{"n_layer": 16, "d_model": 256, "n_experts": 96, "experts_per_token": 8, "d_expert": 64, "d_shared_expert": 0, "activation": "geglu", "moe_layers": [0, 1, 2, 3, 4, 5, 6, 7, 8, 9, 10, 11, 12, 13, 14, 15], "router_score": "sigmoid", "normalize_top_k": false, "routed_scale": 0.707, "balance_loss": 0.000301, "balance_bias": true, "init_std_router": 0.0215, "lr_router": 0.000928, "n_head": 2, "n_kv_head": 2, "head_dim": 64, "vocab_size": 32000, "norm": "rmsnorm", "norm_place": "pre", "norm_eps": 1e-06, "positions": "rope", "rope_base": 10000.0, "rope_fraction": 1.0, "qk_norm": false, "attn_scale": 0.125, "tie_embeddings": true, "parallel_block": false, "init": "uniform", "init_std_qkv": 0.0286, "init_std_o": 0.00506, "init_std_up": 0.0286, "init_std_down": 0.00506, "optimizer": "soap_variant", "lr": 0.00328, "beta1": 0.95, "beta2": 0.95, "weight_decay": 0.15, "lr_head": 0.00774, "grad_clip": 1.0, "warmup_steps": 200, "schedule": "wsd", "decay_fraction": 0.55, "decay_shape": "linear", "final_lr_fraction": 0.0, "batch_tokens": [65536, 131072, 262144], "seq_len": 256, "doc_mask": true, "train_tokens": 453600000, "steps": 3534, "dataset": "wikipedia_en"}
Below are experts of layer 13 (counted from 0) of a mixture-of-experts language model. Rows are named router (the router's row for the expert), down (a neuron's output weights, with its number) and show model dimensions 0-255. Each number is 128 + 24 x the weight over its row's rms, rounded and kept within 0 to 255. Numbers have three digits each.
After each expert's rows: a language model's description of what the expert responds to. This comes from a sample of Wikipedia text that the model never trained on.

# expert 30
router:119144105165136113074096094121130129106145166125108168124138087160135106132135130086144124169141135118149124105061083141135135137091150148109110125127089114081107140123139115167111091129128099144148144122121120111132149151112135182163136121120127133137118128108109132121122118137165102158102108158132156150102128099138160121070092135170090169136167130141122140101114084127090130111106141117158131143101097123143127102155130135146115104112154104134109114162171097142141118103127131052105106153096120111078141128127133113153100146117113117116129136130083137137161123094178148125143130112138139101146170130062116121128192126113191130141148137069134154117149119129109100113128112169184092135123146163107153150130097108138122124121111109138154124085121164140133122105148138
down1:158107140108108121132102158120135132178135180180133146138159156115112132139166180150123110120147120154116163118095149124137137115088113139098100144084122127112129140115144129105110136121094176118127120134129130166147104142125147136130112082139111185137140123145116118126152120157089145133135142126143094084111185132130136120124101103118126137125139090167147147152167137081077089145193114145122162093144157102152109128142153101122143142111128139108101144120166138094118137129120093125121114102151105110115112166102087138133034107117102104143144121136130148141191131126150085165118152114130102103134119144121107140100093090134161115117108137109105164124135137113113127091104103143137115114119102138123169093186093107115104095102116124119102165163162086125140134139106139
down2:143146109100159110139132101165148121122126123097125130101128113164099120152135114119091112094080102124173119153172171128137132165064113111117121091093120126128130129129138094137177154167142120119122143137149134137128112125075139140167125131113127115140120184151142102123133162127141129094122144110102119104132157114194159140087128117123099133076137150104106124079107116136106152094135105102128148118157135142129190155120126169152136155111108106153092150087140158162137099182117135106138121144138147133125197129137104107107150126108147102130191138108127134114103102140103132141122111125103159181129165156114162137141158089141157129102108082108125114117139113166130120117115115140097084104117123123175148126104143107106174136135136123116116100163131162132112105155168165
down3:115140119126106077110115148155081123126129120175160136094115145130110138085120149117146127106143099101120143117119145112149116174157143090149130123115160099130133131158144129106087136152137178135099118099128145113129138099151085121087063137123163135143141084136112146103144155114075159147109112134143123119121132111162171140123174142132107162064125108116108131156115156149129119134099128099111127086107067105140120130120115123173140143137109118130114110153190112102092153144158146116133143143123127118126128128095126161116128115122123128133163139163115106052115135142131165131104116130127117121101107076116088123127096142107125136100119108095096140092101136117065088092110110111102108120142150145136145098107136130123087081117131163149146090110158167091100085155125098
Pipes, colons and semicolons before numbers in statistics, census and results tables, plus unit words like approximately, kW, aged.

# expert 36
router:146144117151085116137116077150119130148141159161114135134103097151108118130134115132145093159103138134152115105055093136170102140123110139122129133148089145057077105101141120135113115137138134127139093130115124146102129137159130142175137070095098133156161148144127135160149151105119139144098110108107164143128138126099145127144091115136106154148130091089168146152113135173121149136127130129127119138144109141169094099104164137138145122148119115129109120121152122129136094158167130126116145144108148199059177111123139119149109126131148134139132190063158114135146171105135149082107126124079107129111117059112118097147141157104137105132157129106157137146145162156122134089103165157157134110111123142136147149118102132134103109135139101131133107095138152138142159134135175
down0:139100151174135136155121111126123120086137123081164169148120118115131097138123136113123132094110121112124117088059073070131131129081106122104077092113118143141141150125137117109093142158129098115120044088106069130134096142145116138137108126127146124118097162137080135132140157102085108121147116133139160149138125096136108104122133128125141109142109170099144124124124133148106136143116132167108118107122158102126150143131131112145164157119150129161167143149242132117137103136153132105135132143183155128143111120119097161092158142150154125110116164120112127115104156098102082122130112152119135162153147101168108141163114117099148126165108117097101104122096140123122148136157156110151144097137144160114160123149126145108122125136175096124095133129114127121145113107147152
down1:137118131101100095111112113135122140096153124140113138135168070150126105117113082156082113131117135140142131124174149134156109126112066115098169129128127125064119137151104112137125122134129077143136163142145132079136075135103124113087127114104114174083136071106109172129116107124115159094135130129094136160125165116149164130113136101099108120154106129141092106120187141095150115133125158117078139112093152123174123130190145160134154106147115169103136108169163138076105158143125142127134152153142121165168127072114141116145144164071166141135107178147115116182127121109129110149129134085127119105136093128119104141130140133125144134153152146151120136112103117113121116099102093159129103174150135152128125128128166129119122124110127148110116135144121106122101139139167124
down2:111093114142126128163130154155144156142131106161145131125173089114128122149133154135108146126109121095147134153011094137164115101110151101137125130104133092132121118136094151138149108142149161119120171114156137146098149131174145142097138130153098120182126136157121104156124092147157162158095102117143148131191144166154143143119069109153142133165101096152131101126148118120162136124114131114116130119081181136138129121152150140114119129197156126112171123105131103120140128128115130121121160130130139098122126164117139138093118103101121139156191118120131131145112163141138121118122103164081150108135140098123121155125098138134195123127124123142156081123108151133101143137116142152123154151137149129138109179141119157130121109078117120113093123121078143069136122118122125
Opening prefix syllables of ordinary words, often Latinate, such as un, con, dis, re, sub, as in re-vamped, entrenched.

# expert 58
router:157123128159148133126124124129135147157147151155148156120133131139110130134091108141154112140114160176144143143086130129135111132123108152132102136128104108090100152129121107164102126116145116113126134127130166168113107145098091164163137085096119139166134129108082154203149146115109095139121153133142141146113106139091157109089137137112094167151115152163157191130116160149144166100115108116176112125105113139139111121093139153114150116150109129115126146107190109134120123124126167127102147141107147178094126116182127123111094160124141127130187157109129137135166137153105170096129146129114117138105163096135077128107176130085125117141115137090156107103145168169116120072125129154136108142092137121131186143101106141163082164135131119133121138141134157134161145110177159
down1:148162099129121112128152150172118158178102154099093183135142122128121133161124166127126124092140127142129142131106121128138127112115127136144174158150077118106138118113136134122152097102143148152097112156161110116091138083147107104129123129104143121076099140093136082130148149140122132138142099142142150114089084157129120071129137140125121134106140161160116126136147146110142094105152145165135118127133183106180151157123121158109152109132092105133155144140056130098115145193145103151145113143149159150135122124110132097131103148138134109135135120134145152109143115124093117125136136126118163153138136116161150133111164128157123116146126094118138111138147082168143107107118120151132108112100071126070122124113156108114123135100100120078112148134122179175151105154035099
down2:126125151140125132160115119137151117120135110143160166135146153126131129124101133107112143144142124111217136144141134088100189166061126129102143173149113079132096134136140125126151118177113142154091085111116169112108101145164105146132104133155115153107126149156140120136146131138109145178139108142151132117084121146129117130121079130176125177171171164127141136143139077132120141124156123159143107150151127108160123142105161145079063115143130128133107142166083099108167137143126134084119089184153123137123140121131117114129171142144132092141119108149119117109146117072136150135130099119116119113101155123117111158129130171169138111132156128107143182119116109175158133158147118127121100144149136180163144099132152150121139136149140157107159143148145156123160127118141118
down3:099135114131106070109143191123137135152162107152115103142115104120169148139133117153125146108126143116156121121094116129149121118152152097096148090139135142103110144122120093139158135137133131111110119147119131130117143134138078109151154116130119080119075151140123108155126128143134117099124119122103079138116096124143103139138103179122147187141118100126102141096140121148107178103131135150161147157132096134148129143154132170150139138148166097154131124125080199172140123099107152176125096128154104085141148140123134118111095107156166127099131088157123104164144140090143114083164105112122123101133125129110159144112096142132115102107092160165143139110131128147111092119193086138138139088121124130097098119111096141147117097139098174161168159130107170097161106097134098
Name-opening tokens such as St, Saint, San, Santa, Dr in church, school and place names, plus pieces of foreign words.

# expert 32
router:125136117127106132107094105124161118119126148170071140093135126150122142161147146086134091141162149108155121092074110160167096152140136117162158115109122152094109133115130099143119087138112116124108140139112111073133166146122085166128172105119127149168125119121138132128192143104155125147148147096122145157102129107078170079134126121165090132128149097124157150115106085153102151136102095116157103127127090109170108106103163129152139130156140151155138097144140125169115134104159129078146126134086125129112120115145135104100156152104136110111117132075132124169141143088123183122101132127104091096125146109085098087168152122115155116098171147104128112119115139157100139107161144122132114127126143110137139134090123143123108152134126125066165120097139133148145099102116108
down0:146122147074087115144070098131178123103149153147132121137135134105132094156118144127133129151140142090131156137151125130100171129138157123148092110104099141141120112148147112160137105094145122118128115155100130125090180106118153165101148065125135132153102108129140164122149125123138164116107140137104108114120107125146079103145103099099110129119132111149103110148135122118161129141106097161139148157165132113135146122122167104163087125180082121144120137116064174091158130184107145128166094099177115133099112092160102118144156143137134087115133147086138125149135106124111117131096118155140097117138134141115128168132152131209154112149140114141122119200099113123103153096105183110134081128126112108118137117123126136137136120188137138108148112145111114123094131140118132
down1:130178132120134157125086160124132080110128140124147134177109126153090113125132138118152127152138132187149131139171148140133133110143186121075143105145173090131082145164125121098108118149128113128128131132116090141111129130131134137131156174123130105126117086100147107067132106149112112106129158129129074082132139124133112104129183143142130124132180134104111120135143113141143155143126124158148117121158102138121153151152104163147152118126148087098087079181123113178140081136063142116121088132117121108114129142128138151112100106137127089159135159108111099146114113154132118135140149141116078130131130131107157094175110169121155129092144116124101096132120142121162110133107135130139113126070110132140109129158066113132140121134118145101145099145093108064085163110128115
down2:121117127094133158126120093164112165105083125126105099147118136116132162124129161148148130138114134092136139122170173132113136155099137123127136109153100143139143134150118083124127169133141127139144091107140166116115160128155090124128166144131148142114146177099135126130130161116153117137104121120115109135137097091127139117090156130136160102116116139160132154138111129140155138093164098116109118089150128150174122156105092118149093152098156148142118109177025162102125169126124133083124098131109113139149094131093126101156141139092203148135166121127156144137126087150154119131208096130112138131133134151161135111142148134121126136116152121143141133153125167063105135115130157103177102142098145102077118134145119147126124139117118132134122108142097079125087169136153147
Words in company, industry, motorsport and technology contexts, such as Chevrolet, Racing, food, private, nuclear, -based, and nearby function words.

# expert 9
router:134131109196109119105130121112140129125123148127103151110119115147109115153129089117151095164132124107166130066042111144134130132107133130123100081131118115097137127114161137128116100107115126132121178121135105121112142135088095132144152092102136132149147104109130120133136110131144134153112112134158131151120099096115126095131083091149074137117125113129124142132123077125107128141075152147199124114089098094159075098120125138089139123122130096126136104163165080163156121095148104079125127155150166114066130154148108164126118136120147105133135121138085130147170122076130128129130143120125154108109169114104126117139146128148161168157173101091145171120116154155097098089129106131178112143117140122089147150144112127123126094128121123150177133128132128131106129085126117
down1:111115143125139066103140128132130125137139110128124136075147135139153138076136109121086144155115130116171132169117163136141133106158130139114146117102167117120121122136133083121121140136116158154136073174169155142136141121102112119134135157176136089132093109122138124128074126103089151133107147128116117119147147107131132099093144141090138109124145145122132131144142138105115158136130106129139154139170084117153130139142107108153133153161157144146153139141200136113115094092123087170074150127114145176114103122094102130131149154111139145122125081180135112073124143125122129120122121118099072103161143147140177112129182097119154124082098169148109098129122117183111081131095113139094107107091139091125146109132146155141094067155130105157137118154138136127127093135115136
down2:170140112140091175129114133095095113134136154121131160134147088122150099152128050181135127113124140115083090089124125139174159110110125129145126123119136105110109118122148119143097191130122129097120139087082158152088136096114105141154127130125111136152143115114197138128125127110082113130102099134154107139120118086160116125126110130173128114108127119132089140132127109124123161157138130136138093110101137091095096153142099138121163116105128116112081134115160148122156167096111146145149093119164103125159108160140116145100143117109153136161120127109136149121140138150158105087134102145125135124114173106106113115107179154076091139173145118114130167137158097140124161106133129092142128177135111132112108114100143115128135130142098116127119154172123146076151155049124124
down3:153105121128117147145137126158101150109142097145188121131086196123099066131127129098125125172155136164118092120123148089140132110149094127102122176119134078120133085145120133124154118126153172115101101097139149131116110169127127158132127120151123121081182109073103121114146132164139099091134137151136092129141140147138131149126156133118109126116121105108122100150110174098141105114155120060136168146128149127119114159158134115131112150144122142143093115112121143102115130157129151128205121115149094101130149103109079128122122127080117138158103155109185158143132121133138154151135118152099131082130126138132185118144151121132133152110095131147126068118135161114110134148142145121121139140110139169128123144138136157154122120131145133133124191169151133184100086106117138
Pipes and numbers in census, election and statistics tables, such as vote counts, percentages and average density figures.

# expert 51
router:154126127194124088130133114117139127152114129140088122084102158117130121190117102122166110136133153143138084093074114155171131146137111106147126107134108163099151119138104134145098150093058088132174140149128137129115120140115114104135134101110125170139114122113138160127151126133123144149143119125149157099122147116142147083131127138134119117115144103147149149154148143137107137111111143110153128121097097123109085119107124140113121129104119155135157131164176101142159074120144124076127132129096181155146152109178129131132102175106111123154149109124162168100151147134139152147155106099133112105135126129118139129168182121129153155128141119141159144113183156196105115090131131161099119167109111101099146169107108108118083164094116113137151138114127151193123127093124129
down0:119142127146146129117110113097137116095114130144127134135126093129167097108106149122152111113177146148110161131160109168139123087157114123073090125144164144149113115130099110116125129134128123070105100110134111141127140146173077139203130115145124122156141150131183130080182141134130117153122122081115121145118161159089112136102145155149161100099130100151108163138130104139112148145127093121115131089129100152181114136104087115179128072109143118139088142145130110110127122113130151122124145139126149090119148115112149102162126158088115142099133181119110126124142126142110147086147172110150134160110122110134129088106121200148125146091171103100130180157119139169162156143123105138136164141125135132105116106138140154103139147132174102105140171141139105134088122133152123
down1:178160081103122113119132159111137084126112131108116131103124155138110110064129125118137159147144135148098157159125127107109137144115142135129123137158149147127131146118142131183119127170109106128117127146143140126122137151118177180158147151124136102141165124122118138127126119134119115136162143146149139120141136142141124103127136110145125132108159176131115129159111100124141108151103118192112108142110071120216136101100136156171109135155169175145117131125187152111097179095135167125114105123088093155142158096096141146139180147108129133142150122140109127142114151098112164140128127085128138094169127106103094121115091167149166138144109089112146115158105123110147084134134161153166094102138094135129137131143136163138106090127137167177167127161153179129129119147134132
down2:132166121112140153130135130129103126144106121122102171128132090100127148124114121109128087084103119166094111090126150131151111128149105089108122106087141149132147116106109107117133163144099133121144105129146141126149139137111159156178171098145095171113097129133153147115112163135122106148120148116148111149135122135112146129177113163082110089121126114126115116118154135152146110137150157108135130148135151158127101142092139104117125104068097101130120104131141107114185179142098157117132128104145127163077114122128113134125121097138103116135157168097118129093148171106100140099172112119149146121147128164104076134121113103145157094095101146102116205151167133124146145085153147107141133093129147134084153097132114101147087110134090154150086159144166088142126119100173180
Surnames and surname word pieces, such as Jones, Smith, -mann, Schiffer-, often in taxonomic author credits and player lists.

# expert 55
router:106134106150126121100102129119141156091127123119117121083091099133111141147138113117150107164089143127148128110093109166151124203140139127118116125135093150099120115152147075132111116090114137132159113098112150090154114147132120139137127144135119160180137085078123149191155134129144104128143129070135128161125125129116160080123136085116099149111138101156150148129119122154125147152076124140113146109142097128223081149085146150113138134118127145157131121111179085147116125095126140106135151124100159148128144100170146128130110132116132113113104146109108145125137112110127149134118090113124099127111134121099108127131172105108160164132155132104178138166168112131125086089143133153134128136128113106096148139135087155104097133114104102133144142100186131190136137106135100
down1:114108131116094157056112131150143159113135107132111137080110114111147102135095105164102131068129125132090123090042153128163147121136104119133133128139126119118092096152128105095152150102141134082109147147131129118134139102157140115128126132043110137122084097117119140118101113087143148129122131159073126141101133135119126109160152161134120113100116136152117140105146126138140154128148126132115118089135160122126138072180137135158124129118130138167149116125195166161092107094109145112108100126133131185138120122153098127150102141125132142096075123114129083122112121099141107118088156149173142163089153124146130142119118150143136121141169144186126112137123104180132163167134141146160138102155149123127132135139118125150145137131096106099125126132161134178134144133142163
down2:131120074130136094138135148136117144120112107133118130129158093124129159147090135134156111122151150104117120149087112112148153106137153130144128123088106145063122158137133133092116155150090148138184123123160088131182147128106138162134131162123103137125135106145084189157140134121123152138110111181148116106154168128120127110111098132144116078139105137119113154117071135123147131104124138157124158141122139133165142113121132117155073125117108101141114140145204125176127130133169126122154114106109161135088129156138111125145102140140093124119144156099114131160122131169143113092117137128133126135198086129113173161161098081133101103138137088096103116137105143176117171098110100174116120140115139111136148134136133077152102145165110150105114111169104080141116134122143106
down3:108176123136132125132138127149127183119134111154108153097130118148106133157117137118116130086114086121148165133143093074077112160132154127144107112181113124115111135079136145132132144175110112134145165147096114176113140119128167124144130113115117116079117102132112136029171116161119115122145113084129130104132150145102129174145123089095106124131144140115109119151138140149134129176132083143097169159084089136125112132100112124134141130148125117124124130096115118129157111146135140124136105140100168064126124132153170088112144141127127133169130145110137199087133116139103127109099160106126114113122080141105161129109140177143144104141122093129160125107121123087128160144147121119121102160159141127134099127161103167193120121119137131127159097116148104118125119135091157
Connectives and function words in explanatory prose, such as however, although, these, using, of, plus pipes after coordinates in listed-building tables.

# expert 44
router:114166107145140125097096093141130129116130167160084125094132088148091115113170101114152105150124140102135129076098094124144092132124119136152123098159111134088118137157122143105102110085105119124152147144099142109119138147104093096150169110135114137166087144124116127127180125133149126142139136121128140157115101110117152085097068101141084143123135103150147163123102151107154153149105122158136127106151123150191088136124088154129105152150094164157169120144140102171131117115155124113159114147127137122098118101140100093136120153135147139128113153140098116145167150148121171124097113136115127130122161106106109110119138138112135154147149147081151160113113170148134115061134172188198130168131151120118153124145106132138134126144103123104142139123145099178128137141183120
down0:098140138160109107149159172115076118141098116119159163098148138120137129114125168126125116125133136131131083112091169117105146112196125135160124122120126149123116092076153106132113076116106147115117139123195091116151125097171135151109118142116111128130188124129102126127123173114128126099159094139113171154120155166124109133092125113097094179108114113107124162134132154119097103175123153127118120155096121118142100160117102143107090104142117153142131121154145084137101134173106136117138128129123084180125137122122160123119127063113112127129120073126112092177136156122126117151177136107147149165140137172146153121134118171135126106128133154095124118131101131146125128150120114144139168103132130117144151149141082129154113129118107101156146168149163106120138108073101176
down1:145137121134170076138138124081095164113126137153150141081127156147098129131125114125153104141118108115074134161115144156114157127147129119132123122182169145127160131159126150129141087104100149149115123119169166105118109075093125127132117132125111177131155092161133133141150154147108138146138125137167170113118102165144104140153144127098122126142097122082128132158097159115150117085142161136104155140110175112083128128141175148142137118154090092103156150094074125123142114143180142117149111127102110109130137131125163089138113143097195086116107137113110093127073138106151138084124099142144149117088093129104167093120141151090151156126156123107109118124105132071133104130123091114163151097165103088109155148141115129114127125129119113094143097148122131117126104133120115
down2:112122126101143113191123134126160148164132115136087107108135143156129136106168157139098125146140128103170120145106128144094128126126102082128136158094150112094112090154132153127104108130124196101098128125162095127137147131108169116158129134131108095123053120153106092165131094123125110105119116133141124120116099161120139102158102124131099146115147127134128150098161103140136138091076150122132057157174139138147119132113106164124114101129139087109175125157117122128139174097173129128144120100123143132145123132136158114175161101103090082141189114142121153166113125137132115121136132116124129156078075105142147134142132146180096129152145140131083121154152163140123123139127096135122124133098100137146155130142137101132112152176121157101130177134084158158100122128120100
Articles, prepositions and adjectives describing places and landmarks, such as historic, natural, large, urban, and a after as or is.

# expert 54
router:147128119177130100106122123129148134155130094131088141120140128159108152160146152081130110150141103164137115115000146114152131134136133130100128099150091162127114151112123128149073113090080158155128137177133138115092101166080088154113146119130123133135111090139105137149125125140159131113160130132135161113130152098123146097103109119135107118107180096158131158126117128151121166121107107144177101143122130144120140118131134133111124135125130166138124099148173152149140138127148133114165120134081169158112137138192111133133118126159119128124156168100139126149188139155111151113142149133108129122106139139094146114133165110118146123090132135089154147107148117173127083098148091145122116126116133123100160181131146109167094139101114147138107144106147148144125159136156153
down2:090107130117154114142097145116087131130097110134125135129158119125153095134095159132120059096095118107153142141124081116153126129095133134142143120122100142119127175130140135141124100097118093112132148099097182164115109158133124156111124093104137141094181141140108094151214106106111145117087119091127153163093155109143128122138104136130108137148120087150120119138101114113168131134154080106129113155131124072121116128098164094153106155144115084128124155133083169097130102108153126096149118127124189127126098082101162167093148109144143120126110082113153110149162143140124159116127143109114111106065125129100139119141119120123097146114119096133110117131133131131140180141121110128120153090161122126094181149122147118165125145164155170123122124154128159135106148146151146
down3:145142145135138116182101111150142155121145152100129158114122112147120121118092090130125144123148152128155144137148149087122102127119110147182144179100120145128149126124132143121121088153159141103121136111122101129147133100179140105169105122145158077133114163157160150145119169136125156132136111106162133134130134118138117151133111120126156173143123128102170142139123141137157105092137156090149170085117107106160162128152144108114103109133116081098109110136143155136149135160115101138087123110166131130130127169151101114160133176115161103102115137112108140150099127154125134072096133117129096198116148112182099122112104134112100127143145149131117125165125141091112176178105160122177120116182119162131118107172162104140149131142127122132150170086113114129100136181187116
down4:155139146124153139140137153112127140122175087095151135102138161135124153185143091146133163112144115171059131156136125144142131087134139141100132150108126125130094138103117107153135153158177155131145097148136133132119121162159143131141140124140154131110090112099090095125138139120106106114136101165107154179152134124141122095128077133150114093121189151120083161136137150150120153132147108112148124142100127114115163122096120137092125122119091164117113098158112104118112159127099153186132119137099100135056116158132070098173151134143095118161113147161160123113150128136149136090137171075121104147096085131128112121124088123106096137146130100113092162095098105154143114110095114128135121094115117125136144179150077109142140126138110143134119120139126172094123162131121120
Single letters and short fragments inside foreign names and codes in lists and tables, like Nicod, Vargová, NM_, Luzern.

# expert 46
router:151157099146122145087092143121139101118154147094147136150142102159131125124110147088185102171129107133137120131059089135141152149163129110152116116150105132094098155096141089123121122129100110115162110157103114150106154132148081122101139095137082129165140091131121138159143114136144150094110156126151131133119132136100164060097148145121118148131141117155148151173144116138113133131111132125163171126113087124126098127112117158133134154165110170155130112133168124134105116086143073093135145131106146142120136134161142140131116125112106142126127140118092142150166147129118162139136103154122105092111148115093118125140127128144134159138116176059159149100154111167137078100114129140106114117110126119129186174145127143137049113119084102120120116088134165112116112115165119
down1:176125124162089122090121103136140116094129108196152136126164148121139132104134118124126103130068136118132103163155131154101130155133180088102102137156127170115106107099118133098136179128162164149127125140157084115080154139111139093115129098146114110140164137145127166161126125127132134101157124108157148121126093145093104114139100136117107116180064139128109134154148116055146124153120125121132156157135121139080127111102134134153126149116128161095109133109094117134092090107144119170119096135133124136143156132096119135141123126098107118102114074151091125115115146114132148163126129113197129123190101118158104168153139121098148128164128100107170170130095122130154139083149110121149138121118132133105143119121145103114131154152150115157138101148125139107156127090165093
down2:168106107104137144093144091153143133121083117119142068101125140112123086137140122119198091121117157149134079181178128083087141136115103153114104136162106144150082141116117114145134147165164102142137079089121115124151144130141172107138120120100136133111143096117125108131127084135105117132110178108152106082142097087107148158127128105128118116133155149149110108123123128148170183144144145145123147153117121165080127129140102129076126122141127131126131136135081174139136112123157155125152105126112096090137118127091146098108134128150174091127184125130130147116085133118132100179093141139163119085115102120102137119123103135163125153105153180103131111129131131093167139154140141126068121126119156169127134176130117126156135132121102123145149115127145123144143142117118100
down3:130104152144140142128135113122091109122158147147169147179136090098151138119180126100096105103143183160112113110114122131137124132159187124125102155119114142093120138142099133106106134132092103150155183098140090129137137154110137149163116144144105142132137122126116114167134087108124141089155116145143149137158132146123144160154134129081081089095174111170121069119105156086135132145181127124146106131143146089097104121151107150121149102109133122111156119157124147109070134104111151127171130106115132144118118112138096163128151124111105170082124135096157161107119127110132134145081124115134129111105074163175104163103158094127088091105144169144091150143124176156152161132133139114107124083090152140109138131156120118146138135164122127148096132138112162143131129113137139
Pieces inside all-caps words, accented or non-Latin characters, and codes or numbers in IDs and grid references, such as SAULI, MARINE, SO2450.

# expert 62
router:167165101187090153126133109147167133126139122129123165128103100170133090148150116117123123167114145122154113125085113124141109161127093152133091137146110134087091131096102140106087092091144128120110138101111162137137131190101089130142155100099100139146124115096090173122117155098146124153167153125106170095137132145132128093091117109165101163143129095120119162121121097141106155154132145116157123177117108138171103098101090149107155140135134124150150116145154102153141130134173127104125110116100141160114170113161118148083130114127144127131136148136088152130157107119135141131125151149133147111095167149107125133124123144122143140138169125105148166113116116130154107091138134160190101138116157140083190166110117110128071168149107131131168140109149149156141138110145134
down0:148115127105134102123151151116165105132166134147121113143122101113123117157147156100081105114108134124111127142215139130147174149082149141141125181106125147141162174084123133134139146116128150110121184105129132151131137136119116107171151137138134125134118173140134158126131160138141131167161154178146127107133100141124124118127141125138167132171124144130145092180100129116142087152112114147115145209119123134124136110128132171113109141121095125138111146148078140123145115145128143120126136100166054138150131137090142147149145142137124156133137132114115123164128155096107138124160096151106151098121084150164173127105123133111137090131105169126167134094124122067160099111139178109143128158129137127130165131124080121083114118162124118157144083117140127094109156136172105
down1:152133181126130138066129094117152116124128132096121111127154200171089106135129099088160136105134121135086141138131130142125126132150141102095125094132133148109121150097162157137138143175111126142132122130071122167163133158114161126160079107140109129152140130070132075105140124130094130083144128135110115105145125116107148149142144133115096143133185143111122172140105096143159137193143080124131135136146168138105142148101043149130118118136132144120132150131107139106139179113100119168136137155099124148133118131136155111085159079080122109127128162142174098117105100116166152128138118096140135144114131132135148138089176093145085159138124112103129140115139141142170117139179113149137122135112080111142136140105119111110130115122112109125108110096099107141139125156126122
down2:120129108074175120121127070125143166123163088089110107130076093090131100102107108078146144138132113147120110137131143135194124145139085130110142118159144123146163132098145163135119090087123125117150077082134131098128121128125177117125168163140148106156143150128092161123137168113080158075153125113131165127134124162156092128149138118150144168111141154135122075167088116114063090138101098114143136135175141103164134141170131107127105124122124136140132153098156127153159161129128106130134109129132104130110129109071146130119143140158127149140108127156145100152148095132134081108099133079135089159138158157126160102111135144123096139112132120151131090115136093113127123116156133104121140139125152094129149146120116143114126121117121114141147136065152129154136108152148118
Sentence-ending periods, decimal points inside numbers, and pipes between table cells, especially in election and statistics tables, plus == headings.

# expert 1
router:124157115157101137085070137117134175130177116157098146117132120146124115113119141095134128133151134128146115110045106134142110093108122156112126119129096091121131165144129133128096110119103139158142157132107127134121129152120104123134109159128130154175128124103134130133131179139134108165124119113124144165140108140113134073094112142139113156130146118131156140108102101112107147105045127094166160116166088157179101108095151144124144162123138157157149122179161100106144151108119168074129112122132165130115136129137153129132128121144130137091128135101096138093163166128112148125116092113106108131118179108090142146120133136122165166155156110100142135124135124178143092107125090130189134159093151130099156147102068152096120119132109108123141098086144123130103128134096148
down0:137137142134114098150144112125118116117111092106134086136141128101121115069130108143148138108103113096145087139109138126119174154138132146120064135158104121106145114128143144085150144138127129106164123127130166089101170160137170148105142103091120121160148126103129105140140105081103079135108097140145121169121093152148124112175064161143121112134130126158099109122115134141156169043141119095114083109140129149123129108128122143156145153088126146146105118137133129130127115158111120141132116109115103111131126090149098112147111113100143109156175090172134085138110140096103113109128131142136143136177189126137177150157156102073091158113092164149108084123122112099143139123096141082139153110105144111145094118108157168128139126138141131089131111103125106133101115156122134
down1:143126167132129127121124124082143142120169149094095121148115122148135158114118127178142147107167140143144100092165124066121167122139142154082119139131134089100132152194106174136123136125135121112120163135149127108132082148147140145144128139131146142186201136124152132111152114135104129161083112137118135122153109076145162098100078108135101105140186164140105101123105162132180113153160144091105125121138142119082127108138131121136127119111151134110148151111149132117096132125089121167140132123134123110088131108124157111152115140209095115158120128151110115140132132106148139136115078082095119125144120117095124106151139099094145124162142146093129140135160128150092126132128145108097081097105146114094120111112107111076115164108126137151132144115114111082109133156105133
down2:096086137119062106089153109140112133143123133119127146121111113121096166155125125168106098136124139133109128066111089160130117161136164121120138081116103113133103111091162104135107155141114109118126139125100101142079125122135138128119151150056140170109106078104134144128041148106185146093120118098119152143109142103111135132142153149142127172166108137120133103106151125131115137141126092171099122135120128126113130103139134110136141157165122158140155164124110159130127094104155137136084123155113111147124129153127114148146108142143099154118055120116096142100104148121095154096067084139136161098127151104108104154131132123119115175148120118109137134092074125098135126141150119156166148136126129129120112146114186121136122144101149111131109171120160140103090123137119120
Numerals, years, months and list dashes in coordinates, birth dates, numbered lists and climate tables, such as –19, (18, January, these.

# expert 52
router:149141115165115121097116123123139145169152139166109146147096122156096148152128099122151114193144125101148129130119131160170102128133122147154121087169122173108095117131152118115136094108081130129150147127142122123116097124122104170162182106127137161169136127112148147137125179105113116135124165137149131125146081131113139126132084098135140149091158113152172148142090119119130166118105112129161126121105126162149102128090117149124152133159144162134126136147161113110133093150146150117129130145080111104125120122155149128121090129127143167170136123103139098099152134116115184111114120162076108092089153110136112088149163135131201147122129179084134140119124133143125083094136097164168098130127107125145137130085111148110116136114125134115109099097195131157171116123149096
down1:136129147107190141147123122134148112132110166128095135107126143109170115107128155134169133119135156124157122095159128136135143156145147169135111150177139106124126086151135134093135121150098113143115155101093096105090086115091113156146123110117098179135112147115131122104135124105140139142115143094147119123060134125099130111102134155113096080106108152100080127149131112122125138162151087107103120058106125098125127138163145136161161111099126147093151119146127129110105130163154121150149122179142100148123151118141106105141158128070171117125094118133108136188095139112141087157077164068099114135174110148098098142109119137147102152129166142106109150135114069123104126120122140088085157149123106139132155145142165117144102149115125088121136132121162113128136125096139132
down2:157120113122135125131157153150158111111135147093120117038138124119122115151126133133117120152223110144106148130086154103120112138139169108174148130139148180132136108109108140093147166103148119128110110139106144121128091153105113133105142124141078125126112110123105091141151099104129123109156139123137128071137144118114130123152129128150167142104132144155153137099116130099122113170123131157134089105146083133109136126150132097142141097129128101129167092148124129132126148126143139132122156132108126148082118148107079146133142063085129139111106135129128147122113103124129132134129116117141153108107081147148134064161118114131106174156095108100120114106117171144138086111136107150112108108117109056184148134147128130116129132105108088182165171126140071145164117146154129
down3:146120075095104134110121130115094142127110150127135142123134143133095096159126080082134115149116118145134120093174093108166136128143117128116128093119117144151090151103101106110166146147144148163102142156142143142131116118118113139122134097132133141124126127096148102103150147148098138126103112131107169116136092143114128133119093177110139141118140091112080134154124142112112120167107109111144111123145081153127137106116122107118173125135130103138076117145114098153137155097097115124112115147118123171139157124096127119186118104065137128044156110152112149172119134111171131071168119187143138101147140120140124084129135163096127115079122118103128108129078122171170137108148141114131131124094138128155132110108108126114138142146115077094115136121204107166121135151172119
Words joining items, mainly and, or, &, until, due, often in infobox labels like Class & type and author citations.